From a checkpoint of a small mixture-of-experts model trained on Wikipedia.
Experts: 32 experts in each of 14 layers, a softmax router, a shared expert of 128 neurons.
Training: a variant of Muon for the experts, 512M tokens, 4089 steps.
Below are experts of layer 11 (counted from 0) of a mixture-of-experts language model. Rows are named router (the router's row for the expert), gate (a neuron's input weights, with its number), up (a neuron's input weights, with its number) and show model dimensions 0-159. Each number is 128 + 32 x the weight over its row's rms, rounded and kept within 0 to 255. Numbers have three digits each.
Before each expert's rows: "mostly gets" lists some tokens that are sent to it at least half of the time. This comes from a sample of Wikipedia text that the model never trained on.

# expert 18
mostly gets: " he", " He", " who", " but", " she", " they"
router:152162153138137139094188145092086120125135161099140211205067107122051104133085120123066124122097138091118086111133062090104130117161146151117082175100125092127107133139164142130083142138147136198146103110089076095149139158138143069107122146128071097143109077113152086130164099077119081134147079124163092066078113151106086079081117167115094117057068132085118185127085086119133108127167147157173127081106156086110133123132103120144112119161160109107142067123094095142104107123111138
gate0:124153107188063101075155174130140125133112116141161136121086143122162143170136118148127110198164138135025119127166121099131120118132117078128130206077126140080149141128107134156152098163107079175131181121155095166135098103166151089104079186119112099177112114105090119153133096146176113136092105073096122117125178083118114199112158160134102116135151129069173136106112091114116151129110127141152032084128109115154149123107090090169161119157094111040154122129194078141102155152153097
up0:120129141090080136176145105123156103111140169111122163159127108159117078068114172101188116123170094164092117182102168099136097121132186140070099122180068125157141077136107186090105151173160120112152143088109148186102139144092111147139107129129175182094117106165154166106126172075082086148123138111170094085155125153087101162189127117140113100111154076117140147131151098073107125131124168177118169151070135142059105166111115138133110124098112134137033110207081168151130131119175093
gate1:126137143141111143125156174111091088088154082129116099122083080111152086102101151125150092118152061117163192163077136147051150114157161168178123130145123118076106133195148086131087133143142122114121160138116080130106116217077106115140100157136053171133150118130078152121168106092141157191112094111132112140141133100168154128162108157132134055098117174142156186140132116141120092073178173118125110132093165132208149199130091113152084121109163110133088145195150127140129183165163122
up1:158134125115152145104149184228119119167136124134059144137054110143120167175141102092113138106080141106198184173097121106161125121132111082090135104109147096086149145223154125145132144133132118137130132076085104109164165139126151112109079151135146165145148106139120063095143180172140147156090111087153131147049095110139151119133112137150071149146154200144108126117145113090150086132156196131182140069116123077123058167167124125136116059143099110107175131139109189119104155128138112

# expert 13
mostly gets: "|", " •", "The", " New", "=", " The"
router:150152109193135127139165159117107089068145199131104115156130121163104076138106127145074124103091134159121130079157143202128178115162173164119125171157120104116160138136137155047163115132102141166192117152138113150061178113148113120066119146111093110109073085124092089144153105114105153097187113170186136064119160129133114110122101167157145118089080130127141144100128115057186134132132167091162109085126174098092120107173084173156103113134133138068134118068071108085105122156186110
gate0:184155102181085125165097066181168141139138172126125117170084105151117113144149128115154101146132131172131161147089113159152132059108139116090112054156108162112163153122144117069133088131100172140121142054123120117132115099086198129109142139158090109165138162078108142106079140137140108097143113079153134130134169139165126115098115123112132057115126205104140143120114066089178099128098111027158132190178175096127191092113102183180100164119117149150140102141104081107099127117157174
up0:142169065119101128144143143176162110138157104105121152093149102145164161129098124099115107093100097075125110059172154152166176160156105151145125147054052121193147122146076177154139111096134149118170125145091062179179145165185178079115129119147109154119100117154130128186187125161198118153068090100127092143129113107087102081130115172145102188097198102142134145160081140128140074101132109141103116143165173116092163187131115109086149114094128137154106100108120156109126103148125066
gate1:120084103133150083122187100106095168153114102142130142111132142190155071112175135197129162086163124089133108109085183170113140132168150161185121147153163131109108126123112132080221123127163119134136159156102102098110113089079143078101124127152097142118133129158105105145084107122083107151157140200111133174162211139137114145142087169173053141142130157112126101106105062140133083120125141135160094124107156093057090099113132094103132175091093162152134188090220131154119098094136096
up1:152072137110097122186048147115143125129127128147121142166087145138172180157148111146161196127110183155121159118068141121118163097167113069048105115092105121170113148122108145124117098091028170110155089097082153147120074162126155190147149140149151141132088148152112165106162105181187067083085076109097139149123102120115079173146114086100085164123112136134114109121101136124133133144172124106132141165088118152092121149078148099169165201138095115148152154180143154178111114088111167

# expert 26
mostly gets: " years", " town", " population", " development", " areas", " addition"
router:209184153130150137138157207160070106078130155097159113142108155138122106171139121155112116162127183115114114082103114118166135119115189154102129201174132136130166134106178111138112139112121117171180071059126120130093159131106205187116094130098100060141099078088105108122181056122142093139154091132138147091106172109130073087112104172111150128115149120103136095112119096107129053132119149099155120111132148122089104104088106088108083147120159089132168108072072114111105073158146168
gate0:131116074149139114182090137162150089129089146142110135077124132107104085177125055134143145130138131183097128214150170118110089100159141101155116113131137154145157126157204081104085136148138057101145178079157134160118136123150155165048158091106116071149153156160068157116100118096100153143178069103107132091129084097159131114109165118128154130104173143211121082106133153130098093150216086166113114109192135135170129143110137147098145105119167079100137114078079137145129109157144156
up0:134143125084129149102135115164157084108084112080189128126200121110157148067152189155129186140164103187168145102147131119131138143120088111113152079089162148087139095169136163139100156099136111141171053147119112159112105136104176117078101210136167169151079097101120136128151115169183135071107132113103082127092117089176131093165148092152133127134069164069124124138137158170147127104089133101088144133149112199060152102167115159112074158175150111093111108107131084158108182084119094
gate1:194161134109090128135099158092143110123134151146132128173209123164135109106122149125130140104118124111137130129140055136116151096075174104156110174155128127164145091172161123199130176142158113114163083085137154195125122222132108135145092099108080192110113115112086173113218116125124124094206099089051133144114162133113090126173146185081177149111125070104150115154105161094140059109129136111094107136104127116101133071096082127125085194116133149145111159145114125142175094113118118
up1:157146108155180120156181102192095092162146144119156105096094109152147169159169111090127123126133069183084127115114114189159069122135140112122121173099144072127193132085093118152087115110110158164146127148185122162136111063122164100066118159149151104100151174153085099133067149130132147154133161177173104097113142137115177159085094079106129116225158157125087132162115070108137126130131097172064127150123174153120177104155128133112138084089152118117174147110152131133065113180065117

# expert 24
mostly gets: " would", " began", " up", " him", " moved", " could"
router:184148087116136157162142121156063104101158156108141103160093155153107106123104021127121116108111153119112082087115148141133136117152127156112093205142128105103155140107123154123094170118174156148178085130112136145124186112124122179060129183150065142120094102114073049145152129079122088109127124108147202115086153172075094058072119132069137173132159133095130104114117143112151086127115192090135113101090149109075069125133112089160116142157167081144121126109088127155082094110169121
gate0:206160062097115132177159103135139112118191112104148096159111140081167166151114064084079128150158151131089144136102118113212063147137127201133104140132114164138151112122121097166193136114148116180112130102093137144117091133102141206129147174130131174133087097144114114128148146098132153118145136146157079165116148072107110116190089083098157113102103138099126100091137124095130085163157180100157156110148103151100024185117152124130092137143173141141119069113114137191094103180130149
up0:112105152151130128170125171133133085073170139151136111106136106164115101134116102163126143201107091170114076188140084144082111121136136062121139182115148153133119163114123132133119069124171121106123119131178139127166134106111087131169083118088169106131162148100164088137098193115116158150068175150078072182132129076144155147144182067148127081167178140179154156123141139129113136106141111166085075166108108146096160107164120179123105113151177102160115131042108089072142181114064069
gate1:152168145137129080160127164150139127088131137100178160121119111116113043183109104105176110113097153143122139107082153117120165088174120099118125147147142123116081084075091155135195152151140186123099151134093139074091141146136117119143173157176140172125088128067160135138086141114150108088151167099201151105117089134155161153141084149143140073163149079168115067075117117087087165123160110098113160158088130179125128156184153121082112164113117137085066123187157118111177079094137212
up1:112130109117117195082180086114168161125130052162117109177112096074102171144177104139083134125163165125099110113145128126108117067085118069136113073078138196114150156150095162152065144122129063124151095109157131171144144146163125116068107135109081120098165133113131171117181085155126183168120117175100080170171146086149117139171176165132150136151096203123121152165121147142141162161103076138160135129127134109169100114080127154131126099158065107136188115063080112134122171160104134

# expert 15
mostly gets: " B", " R", " V", "V", "R", " US"
router:145174173158135137091132135175143098145125164102128142126107111134131116151142102190097142081107165124067153072108115112169175080187164169121090178120132128135121137115176138072110148149131064165167117092099113201083114158105130142118098141076075130142065113132136112189147148096139079137138085136155148121090171158094110066058153129093168179129111094140165133138090127121124127101187186123203076131121152136145073149119142117147106160132168110114157092048131125149138183117158187
gate0:126087110111125125113114102118212164117090121067158110089097122123128083151158113112146102134165079075105161169110101174126121192124109116111131125139175158053124111218088152148115088090122037115161178119142138122101115111129165146125153134159157047070124122110097118158153131142151067086140148110108123201105103142094080093121076108110164113110109134165127121173102107184105175108136177120122111139202164086142145119155135171197131128129120144101131164114096161185111165140137160
up0:074148082118138094120161154146127127145117083115123092132125124147157130154118199153113115126150124144112104123119107138102166128071073121157176061096019162102104121205172234127098129142096134147164148058131118118092124139116142124152093102126135135132131070105130110078192137186204104120180138142173118156099130093150144131124127114111124170136118096124108101147089166100147114192181114107136104100168121141139176152154106118081066120141123095112180147119173080168138143136094191
gate1:166128145106112109149189110158154136070088146114162114150103065128128141161182121093129117126121167128165104071159133133162137168141117149129144098078160136119093075106055151130131148102176126109173168153158150174158151131100126163114143181083118137151113107088141130119161145147095151106145056112112088196113079132096174150099122121186148129102118102118148106133148067097077130146125149106134112065137181081108133134118118108196144132111221064188089093162168186165154153060098121
up1:176179124102156089089154178157149089136109124111135111167121133116130147108145083097127144161133158175120083097163117142179120129121082088104153134069111215143165113042155133144072114126143115094098101131129117112136153133197140130153112124122097221118153150063149176178158145127112131131124026109143162132159133107123169111187139074097184124148107100108146125113100141125141105192119073099108062122125151081097141113141114150128155127124149129085084074130154175207145131163093126

# expert 22
mostly gets: " Martin", "sson", "ić", "son", "kins", "mann"
router:124164147144126178129151156127072109058140188107189148081122115201118124176098099141100173141114174124108086108117148160209141143155158165154128169173166111084143153197175192128122148168161122119145108106094110111095142097126125095061122103138142110117126105127122121114134077052112091114125136131144127093117173141082107066112133165083154108122134136132149130155076062112160117096148135089155107087090122111102100095090091155132153136141104121170122084101032063120101111126189111
gate0:137115160122159182175067143135149142090148086111137165099154088191076129153096123143119124107102123182148131151120097156144143123134123144080096185104149122121141127130087125190126096130154138106138124107151104134150117159133085181102110138150150203098067087111193080123169134112070116133037073121147167095196153102176135158137144162088112091143127124102094159116165101112153152108088059113076138099143122072093195119119111103107150220078182143128169153100115123144146099126141162
up0:096208112118132107178109142149160117100157154122188172092124074123104116129120133173138106121078224198121163170084201129120139107154144127058133120110139102117092072128113110114123081126148106161157139136150148122134185136094166169126145157125076180152136082149156135137107110135105153181118135129145112146101088107149144113156150114104137079170125152120051126081180097162102154156105129057110108123122146113080176123093097144127147157126199165098129113132087050176169131082076122
gate1:113137160157115100080114146183143138109134127116136088079142097125137190235077122141148126118122110073038182066127159111133058143132173163152163137110113122091134141199113075064104147185101175100125119136142122132109085138070123046093188130145116076106159130079083178113104165087137120122135136158083148171108114149148115157173114165099128094129117132141169152152113134173139159168101089140139104094186127143083131146108106126130108118136187109141101090137164129124130110166171116
up1:133117101126129150211109173135164193101113151138161143163137142102047125106094135166130094092218151124116104083114078168130091122147093179114081139097148113100182150108114094188122110094144166157141141126114109137154148150189144173134161128164150173140113130130161065119136142150087149161074156118131120062106089073106111155105157113126151166100127050104091115119150124077114125142175155134150130160134158034111093033102117155120122156130072134172158137136078133094121106108121131

# expert 5
mostly gets: " where", " when", " include", " because", " if", " said"
router:160146105147144132180143166102077097130158143094127185162078126161126138166089094176073141088125146141103134115155121142172165109140131131078103175143162088111131144141110109142116161117148129152147041093085116143121118120117167163113066176122123145112044103115093130183185133090155138097147092137152173117063154180136085058140115150072162144096108154108136165089091100091129086111183165144148091089135177103080106091158125135115050132158159076148120083071113128177129097151152134
gate0:106113202136089143159117144134127101132105067138140152109105124125143154115103111159055188093109165101113046166134095138122151141128117089101151087126208108174120145149142106137151149136119108152101135166150103104128121119139142120106067156170066097113105185136099136190083139173096130176091150125114098116103121118159163107124216107140146177155101168087151223116150085155164151079130126149137092101132143095104175143122122117088168166082072123152147097103143077150184099084158190
up0:136117139164118130119108143111105166104110180136146141096172150116172141131126134101183108189142095140112136130120193151153138117131201142136071138183094126066061089107167073114124124149115148123170130142102178172162165136110076119136193145131125136151142071137136119157155107073071158064174093174156186130155141139143097085166100155137116114152049101089132122131095119093096095203102089091103181154132169134111126089136117129146144132132159164163122135107054109073117139124181054
gate1:109164127158132093109183063149157151101112132179151136161111139143138118138140144140134161140136136133106155110132128180130141126070150163101103110201090103142140147136075132139132142121099082164120074156142096132196114174099096102169156153088024138157129091142126156168109110090074125101054082124168189138120139074181187051122141110050154149149112138102164131114120112133122105087119129099102081066177147183120161092118120096107172098152119132141135091082101160186127133148103175
up1:174107092122130159165073133135129144126143141109108113133133118117137141115120110156112105143083141112099092153104100086089116140145056151103129210094109144111115137187148110162141107125146168091154221147079098185114150129146136147178131138136104102138130171149173081102176187154174114145151087128135067127119175192144094173116046108090164125104190135109098174140122147087103086138142081166147138128116102123098111142138175171162117179089133190096072175110185092082059116137129106

# expert 3
mostly gets: " President", " General", " father", " John", " member", " William"
router:146174129137149128201118180109089110097184172113163118127139103149151113150107126162146108109082132125081154084130142198168140100147206181118133168188134153108114117121110144084111120175160134184178090111076128148147158092097112148053098104112082063118098104135121071123174117111100111139152124122170095094135158123096114111137151159104177171106123111145156155110094050133127096082174203100170115111146158088102035102112079123156142149135166110135076100085106107137154112141128116
gate0:119149118188110152121113106153142106140119075142122098159151035181129112148131101053093155114082177114182134162209156057080102061195168154147109088112109101064162138100129155149113110099076166150139155143132132183125120126129159193129090144080078188094118141160182143161160120145137097068130128087115092105164092118155128179139107050103124142139130175121132133122116142128110108131146122136104100142139147116081154104093118107112166092159156090173143111114170081149174101158123110
up0:206133146047111064097115114140128164124104158193169150140128179122073156105123114148146113091121138182139115054136087135116115173095089108126199113153135122143124100171107157139156141101147141129093086115117124099115091101150130092104131073186195100177173151108084139160146071118066130129142166150130175145074175125094095131108145172183190191133084106151137150124144140125154093136116100116141079128147114119191107137120165134128123120142125181038137100169114094118128126090126184
gate1:144141113085113096103147158102103149138142124121144125164124108149111089204155104178158138126155099104058184107164096142181160108114139076090069164175162181081146074099170141098116162151176131170111123157098112157091152076157121160110169131129118171120141118117099061148120085119128169110141091115131103137129068117107124127166136141129102196125195129112168118131135138177141111040125131184082126152111141086153106073072113182122079147126162143110087146142181168063098111124095074
up1:152138131175082117183123094103140160206132125151101129128077076108151135131111150118109084137101117125163132149093052088128105126100150205100163122042105142143114158066142115116126183124140089079197095135148131105092094184103125205219084127141092106152170138097082183123170101173185113103100128115154093136132153133166149119110069127106133126166055158083113107113128106144125123148092114137150126128151115165138141124165100116132133151157162130144128092173076066160110161157165113

# expert 12
mostly gets: " were", " was", " been", " are", " an", " became"
router:085153056133153096124126193143095114096187190094172210137136134109138119159124106141134107151103126114108072100126081127169114133131140150091130133121139093085164128140160169092117176151128138133133081115090103149149142141102167158097133148119053101110114107087099097118186151121136144105164113141131198135139117176050156092088072139092165148111073105118165124103093139117128086125145144098183153056136179096094125052194106119150162159196112115151098090092124141145073103121165138
gate0:153129086061138109118115103170107137148119161103135151137117098139183116101142145152167127089132115143077137126127145121177129097070140178155150085139137140123194185129109207142135097107159101131134141097142116132123128165088108104189105157125091095134152127104139137107177102135193077116125116129167131200077092143110105119091188199080088224055123104107116091098147161148164166108110094121075102144119082094104143136136110126167180183174072109112158135084168168181085131119114120
up0:147106104101108135144098123151147130101128145094136168077131109152150130124128102095125124092078129152068161144145164113216082172099135136218107105079064098114175122123130204195143138117136110137097170083127167131151113081127163166150125163150095107081135122122117122089153175155159110100101083170145152164105173160103107157087104182134105128067130141164162145078137144124135132109068174153116081084112183060126120108134139092178126151178100135170096086133102151203115080090125115
gate1:113176058144074141133140185140142145149125120108183148131145159086121137148119111129109117152123147085163154070192126118160151200115121136112105067117174114169087120107102158074157124126142104093202131065106133158113089056125113102144163111146071145146130099074097153075171126137107156106146094131098195114143135164085145118101033132179054109102147090116150145096201113095150123162098173137081145136120150181114082149129116168148148168180119151101136123107127133176115103106137115
up1:124104177137066110153063139198199110108066142057133121203130122062118146122107147095107112082110161082136124112147078114151191135124109128142084125114105110127090143109195155105205115137085179122176112084145115112140155150130116125153168182158093130149161156182105191101207101075150144118174085097132135131139133080087119142135122116140132173128069134147098103115119085120145090150176187107097140140136137148126128088075107118083132145153164140116186148135156124122097084151093145

# expert 2
mostly gets: " Award", " season", " career", " team", " album", " %"
router:145164140143134130183122132146077074124135137086152140117127137093104072146105130196125151116092193127136159135099101152172134106118168193055111215171148175136157109108166148071142149145160119163167095102132123171053168119087158159112122173096095086095073073084079120126118117137102081151170093125140106137126162148097065070077128141097185117132132089165127099102099136139136096133099166089157118076123137091076145115099120078083150154134128078108141108104087141119110134167147179
gate0:152154173126087167208126175133097142091166101077132129091094117079117077160128096140123142155119142093157147152151105127155186158103073137154073140169161119141092104141069138126173151154106124115154099160111113139102157154133184106107100149134163107130131056058101180112112094158113067149140094185169152120100092180099066154089130162072147105172114130140128125071105120101173164175108091091142134089154140121162091177175118055131169195132123136123157130083133125108150152123178149
up0:109106093150135089093186146071096113151114147171219176173159146097139135070134159144121117170122150131135143120137147128081119172130144160081159107117091103106174133160113036116042092160158110142109147129111133075138079122114102166084107150100124141115124144140102140133204133080139149126060120074093045097101195102127138163133141118208120134130138112086204106109152129131157136154187097169134110129164137162103109132140099141132056129134142120155126160187148094095114130117116141
gate1:127146101137079085104123102125095073167113121135181146147121166131110120138151167112121133121115147133165125134102059110136103112058215156149143130144107169145115179137142119145111166163113126127125180041111206177148139121138058115085135126092132085168131088126151096158136115150126153029074117125101102110142164147150166116082110103147184147078106125122141110135129150120137099187101147109130140130094097150044079101121146160091202182128098217122148143081123159149132115102134160
up1:135077137214111167090156123088155195115152212132195142153175139093138127062135133121119155100136098098110158119095188139139188152170126155133092147117073155090123149118117118168120115107177118182119092168155067053193109106099103135092128104106180147160101151147140107146143186112150091173128132123123180157151077112167086132127119131113096089159134138153131076078102130121139117123128116127164144130127145116173158158106114148177062135157129042079116101164105122095168131116080124

# expert 9
mostly gets: " ass", " dr", " Ind", " rel", " reg", " cons"
router:151187130163174154122177178144133121155129162083167178167097161135102147131135096174081152142087156093094086128143061148125085175109157121134109111166117188145171147145161137131125115142135125149130080136062115137117168160107100171144111161099127087087087118074097106134143088143146102123199082160165112089099169117121094155123079179125142165166108090081171123070115094115126136127151191117118050110035140093092081127162091120161072147161135155117078090080143130141140119148140130
gate0:089134119178128121164110173095090057145172151143124116100154139098161181108140163069127060117155114131094114104163085094142167149155129178085134096087133146120159180106101092133143135163187154106109119080079135113118170119146116141085117150188127150099117118178125171166136062130168079107108198149164120079115137187147136149119125171166085105195147110121118064126108119163064111169147091156141113130099107110060096123130118129075188167147196120071114153161136169102145147122140148
up0:089093124200192114142128125119075078093145136145129144112152154107136126094099126106110105118144116131092147137144120168107129200145100146172190117154109129124091135141154107170121114146151132164099141080053160161112174127190084104111095164152157127086092143165156137153119017118170097126097121151114107064179086176159098180120093135152107100161150123075121107148120143100079057139140124104146061117082128100082108140125113108146145141135172194115141165164105183112205108159144110
gate1:118167095105157193153114134142120083140143165152105134158111038122146121183134115140152177113089168115103159181073076138113161113113086112182081122148102149169090100086081145221177120146123172144087099150122110141098116142095111123163127169159098119191110086084155168193165092155158038148140097115136089131141153088097148114150148079113125161096161156122120136065113105119151139115104108123085177125070072129154110123114099092120068131157102135101174090110152161130105126151105151
up1:153150168104172146140130095057204103080205155099166090144203095212125108077168107096092131110130148102150079149123170094133115144142128116080136131120156150124159109168133080093095098146115094088107165129116185059136173116140160131111114110141139068116147155119112121093091106158088121177115109116130093126102118128083118145127205191140142129140170062148098199148103144100113110163142137148104172099140132132149146148098149178151140129117150066105165176114105138095114110119179061

# expert 23
mostly gets: " high", " top", " After", " under", "After", " full"
router:192176125150176169147138106122108148108130116099159188182099139127155109098068067127089106107112160159100107117143133149147125082150146172095095177181111136101135142171125155078130137176112100120116027091108079114087112161146139201080095191130060079115116097118110106110134098093153133107148130169155140085110168186095055078071125151123147140095082109108116111120069129098124141116157162090162130144104156099061141102151097111097119140140157088097125107159097078175126141141147132
gate0:117150148132154121159143081111097171119098065126180129101133100122105117166140123124070114172164156126065117174143166142185071040205141071126137141110099111133118172156126140104155140119136098126086154117111077145145068104117113145089156086134052102086159149103149096166103153169081155103150142148157178105146125134175127118082157085150148097142149159103103193088071150099132185160108161071174084145116114150140147162146106150101174107192190133101139129137097098117157131181152143
up0:123186149183137125116106108090070147119088150071155153112156105108156152103064215121177118093120142103113135147179132099125175172147138129114120149177139108133136117112112079154072125168100133144132173124103134160101143098112090083052104133133151085102100125117108085112101097136154151155070106145105117127148143154148178142157104109091058129153104111103112133120133111134125090098128122130066155160111153175186126161083172073170108160112127182169125072195173130132217047124137157
gate1:233085143103140123134130121175130100160150085165175135077129110158145141063083189157132105069128159119141107175210131156080140122178169124091151140106106124118116112143163146109161116127138154083085152100164101169148058175108062129098115079121085130073101154074161106153139090097114145124159178137123154139107155089161127146161130136144133179134085131082144121108160119159109168098149136182128163106061102097104194099179115115108050086136146128113108124133111128158164124151094110
up1:138134155107109131096064132136089118126134146119102134123223082120055133093158103106148112157113132115132168133112095146092111132092172061187143122112107158127168174157135120197119062090224150154154100154080155149128135155132205118104093110137163093126120119081152079120115117098151149076159128142150152146104149086093127161131108164129137125174092153132182119141155074132130178149166131166082092160147104137122105180072074109162177139128094116123115164159077076189072147114127123

# expert 17
mostly gets: " design", "ational", "atic", "istic", " standard", "atory"
router:170145134133151164182117139124117104103176187128193158120130161164090139182095086157115118105118130165146111074074141138143135080139127175123104172184103150092134124133125166113131129159166128152142081092075128133051147126117119160096068146114096118104134104100122098130175111098145133155149150113120150060128179102061073065101099156071158141081118140147148102173121068112139077111191173082145111127101165106102128074121058104118097117137126090112095103074077113162123117154149204
gate0:143037080190151165087076181137102165111196150166159164160116148110137116160081175144162151115133127184121144132139138105173161136143136174130133128129108177130123039099173116115148097115122092137062094133127157158104150109053092094178071153135133105150173135137091137124143065154106181093062149143092163155122148108093112054113139139119147115088143118117147088131106045109084064095155089133152141131113152159134101137119128131155139175155138111103130064120105142174131117104119159
up0:117094087138084136122080157096108192110195122150125140096121178187157126182136110127119131169130104164131128141120178142140129164149124186135110158164119153077105141140134150178148168187131096163082118131127165174041136115076164145126129120133173151097098105102160122139109037132074117098112130075126117136180111091080150124161142160160114150092089148115066145143078043099163135073097148135087106129108113109153143066165135079124115218174104117099107107153146112151150132109110151
gate1:156143100193131158178083100105108150099145160173166143097177117188140127141113161134170180170173133131118138133164114122065104145117182101131128141136136110200104156118110142163123115161108128140200126086108099153125183140123142059076142170103080144146158094129138146090092042136146161118146045083154110135114114087117069173130092123066128127154127073139146113154123145105110190141139145110108099142139111187091106167159189097087107153154127160099121086119078133081166101123080169
up1:165084163129144145113082123165091123108160133134137111102125119093138117126182117104149095112127138149134137140134082111151050172114062118134134089098166133150146150160172138113118140176047163182082156123172130128168120104114101091090143034071157196204182147058156104172062140131150112158074103116167099150115192180115134147168134121136160098151132079112134154098094192124144120151130128097129079123077086072128139152126134140134123122075098151162126147115076124142158088160158120

# expert 7
mostly gets: " ==", " ===", " ====", "\n", " non", "-"
router:144111137132108176128126160162119073034184176104150151121097078139139091164130104139100118119093163110140123146191134156153169090165165132142134157207162054115158159145145121123064170178130140176172130103101099165095120136150145118118132125090135109167108097133113115183156130099121118124139135151125165145092104189118101107103126139101141159069115120139134130142100071102135131125177185122156112134134235137133148108150100101104052117208157140150075066115106094139093123157175179
gate0:106096104121115137135156110156084118055081111057107094148159146163172081145171107100109157153118043137147101155117102127093089111132140128194083184158107104161151155137129162102136108066170102103142109104158113121116104128127134076097124129109116120105073088175155116160177177130140123130092178108096198129118092178144142120072178192116171169148159097131195049121143089147118141109116152109168139128110191080128101096130131124080129171177173088152160150122147127152148154093150172
up0:190138111092169179155121106132105142117112121129133138151107096103122113104075121174159095149141155112143168157111087195139111167146137131071140133183106111126131129146094160177161128173111115116074139151106106154141167127118129096124105070134099114126100190133111094058112098158146142115209151122150165181186100116084128133157128132143067125059100114077087193079066185077091144178090100115120153148151140164152117160151073183158143075132090160135118099141066159130089114190119114
gate1:138152164122133168121083094122097144117163155130167156127114089181132154134134141084124089123082103168120163113127111175092148046108102133116126117081148152164152078062136139142119164143116114188145126126088138117131105113154117189163124125088118123153134122179120117087129154104080078127102163116146232169094156195173117116140131156148118141083064093106151127096180145080166069099174167139117145140139131143048122118094132051142093131170101117158072148136143129123154127182085209
up1:087121119095196109145120177174137130154071084095130136140126170099105130139123063151150161120162163103141138154161168118139081146190125137176117093166115176130141155206164114106072101132083103059119080118163077132090137129109081132135146048177164097114088120104130133145173113146149078127192143207078092111156154098091132092165107115132144149136166163163101109145134142120070146117130135151093109113091115138175121114053087185131185128139144127110127074153129092161116118135190147

# expert 28
mostly gets: " (", " \"", "(", "Ch", " “", "["
router:188159111104176098166129133196097073152151179105140137139089153205063080121107102122124138105151086087109114074150129145161168092140113137084121126146145086119141202128124130094123138155130119135183104115108108198126148147077149121112087135097074103118075122034128103168125099127136071115145108198140134107120147202150120105119135139112190175125082111099119144070134109089198078103196131157163165142134143095115102110136126115158121174161156179091133120115099135124134113150166160
gate0:110175160125161113104151174140133062105077176152097151103135099129110153130103104200149198116081213143120109140090113114104116156108074168095166101055142141140155105124082155167153101143088154183111110122093110130149151112079138141128127133134057118109144085116161135151118138123184119188125091126123110163077157111077117200170116105140138127106126128068135139104144151140100148120107205150116153141134118099167156091116067113174149129128178047149123131134128169068198130079154151
up0:093169130075164137064113141146095092116133113099124099123117105121126080180146079121188125083142158191129170129146074181132138135130128160177163123129186123145126190128149090128096117140068194114132095110116137049076178154148148098121129096074109073076123105158080158149133155113106133206129163134142155152154111073113142174136127161145129088150154157107152099086146140090153102165156123135132144165132134092185118130118153074161126188122085079115115129122157091024137162160114124
gate1:142180112114137142155188142121114038114089127114123097083123148166218099145109179120130127113128164163131093138106118185100169121163094077103106092094120116142119120125150145132100097102153142117145167117165157157119141074061101173135170133150125105114127174067126152142146091099136109169166135183104125172111122176144140187100143197153156138083135141084130122162097133140061134178154144108075143152160114156095113092112168105182031142125142060094125117154128169132100097072100087
up1:073111150182150134080180095139105147092104173078077131171126136121233118080175111131142190144110111118132111128131152142088092154104082172087100087102163091142114117107103162125080059165174129142118110111128133072120174130133155133184132107180150168073078138134137116067113137143143136124147130184119138133162147113094199132125113139095118128163121139126202164086151203099098078129124086088160121057146152069133151123149144119128135160099123118158134124099091138159130175162086086

# expert 25
mostly gets: "\".", ".", ".\"", ").", ".)", "\","
router:114156149141113150139160133099075090146183171067133118119104143102085142124132128162099134097111091152107121092119093136119206113157161160050135172165171119121137155115144136122038117113159109156165146099085080164078141116128154078095114161109097131128106100059110087191182082093127095115157114173119127085064150165084104066134132167091143100102104128127142183105105065135129116105118075129148028105136112086145078097140117112173138125117126133131118087110151106129063135134172161
gate0:120113128160130107135198160080124135101130150095141095140143125125116160095192144194132134157125064138094127091110117121191153109173156109124140029119172147154163166048118160080065157138148113185068186158112119115098188173050157166171154119161124165110078159119131150105159100104104164129135179103106117091075124165146139130141107158164165125099138171157170139154135124160127111104160156148120107101112087105149146120117064060164121174101089110085147156102095140120113123094112134
up0:151154161083065106145140181104131168127128134133142097176126067120100116140129174122126168165139190196096182122164056123097108154169163091105104051098150238112117157115130141142128102107123119130109128070124115111112096187128146091103155190140088104129155150123106124134133136092102126102136150153143069103111084138106140141109163180068153113166111076131148172140126083136144107119115163086098078126125087093125127147080137202178118134114101137073090154180138137132175162149102070
gate1:146126167177167137076116121120125140080069161147150141136128109047126136154119166111183140110148178143062116154175143149059124115141141125101130160094166152155151133100180115111122113166111164155094092174110149150099170141119128178230113137152149103170150128053123090113124144118095150142099193130049134175104103083104116153132115154070103152158148097099108114088158065154151117080162132145087129150098114136136137078129149053109127139119124093143103108191084107102090151101196120
up1:138116096116084137134136076094079145127159181125096149135091114183140177188154129112099099112128088127123120104088158153178108149153160049097107102110183089162127111130176127113174141143189112175205133087122098162122079079143120157095132151101134097133136148112165193151156116080138105110130079088056161155128150162129184122098145113129129110173129132143094105152164123136189135113154082091177094141150140145092145187164124098146143113140013138107125129116143088106117202084117112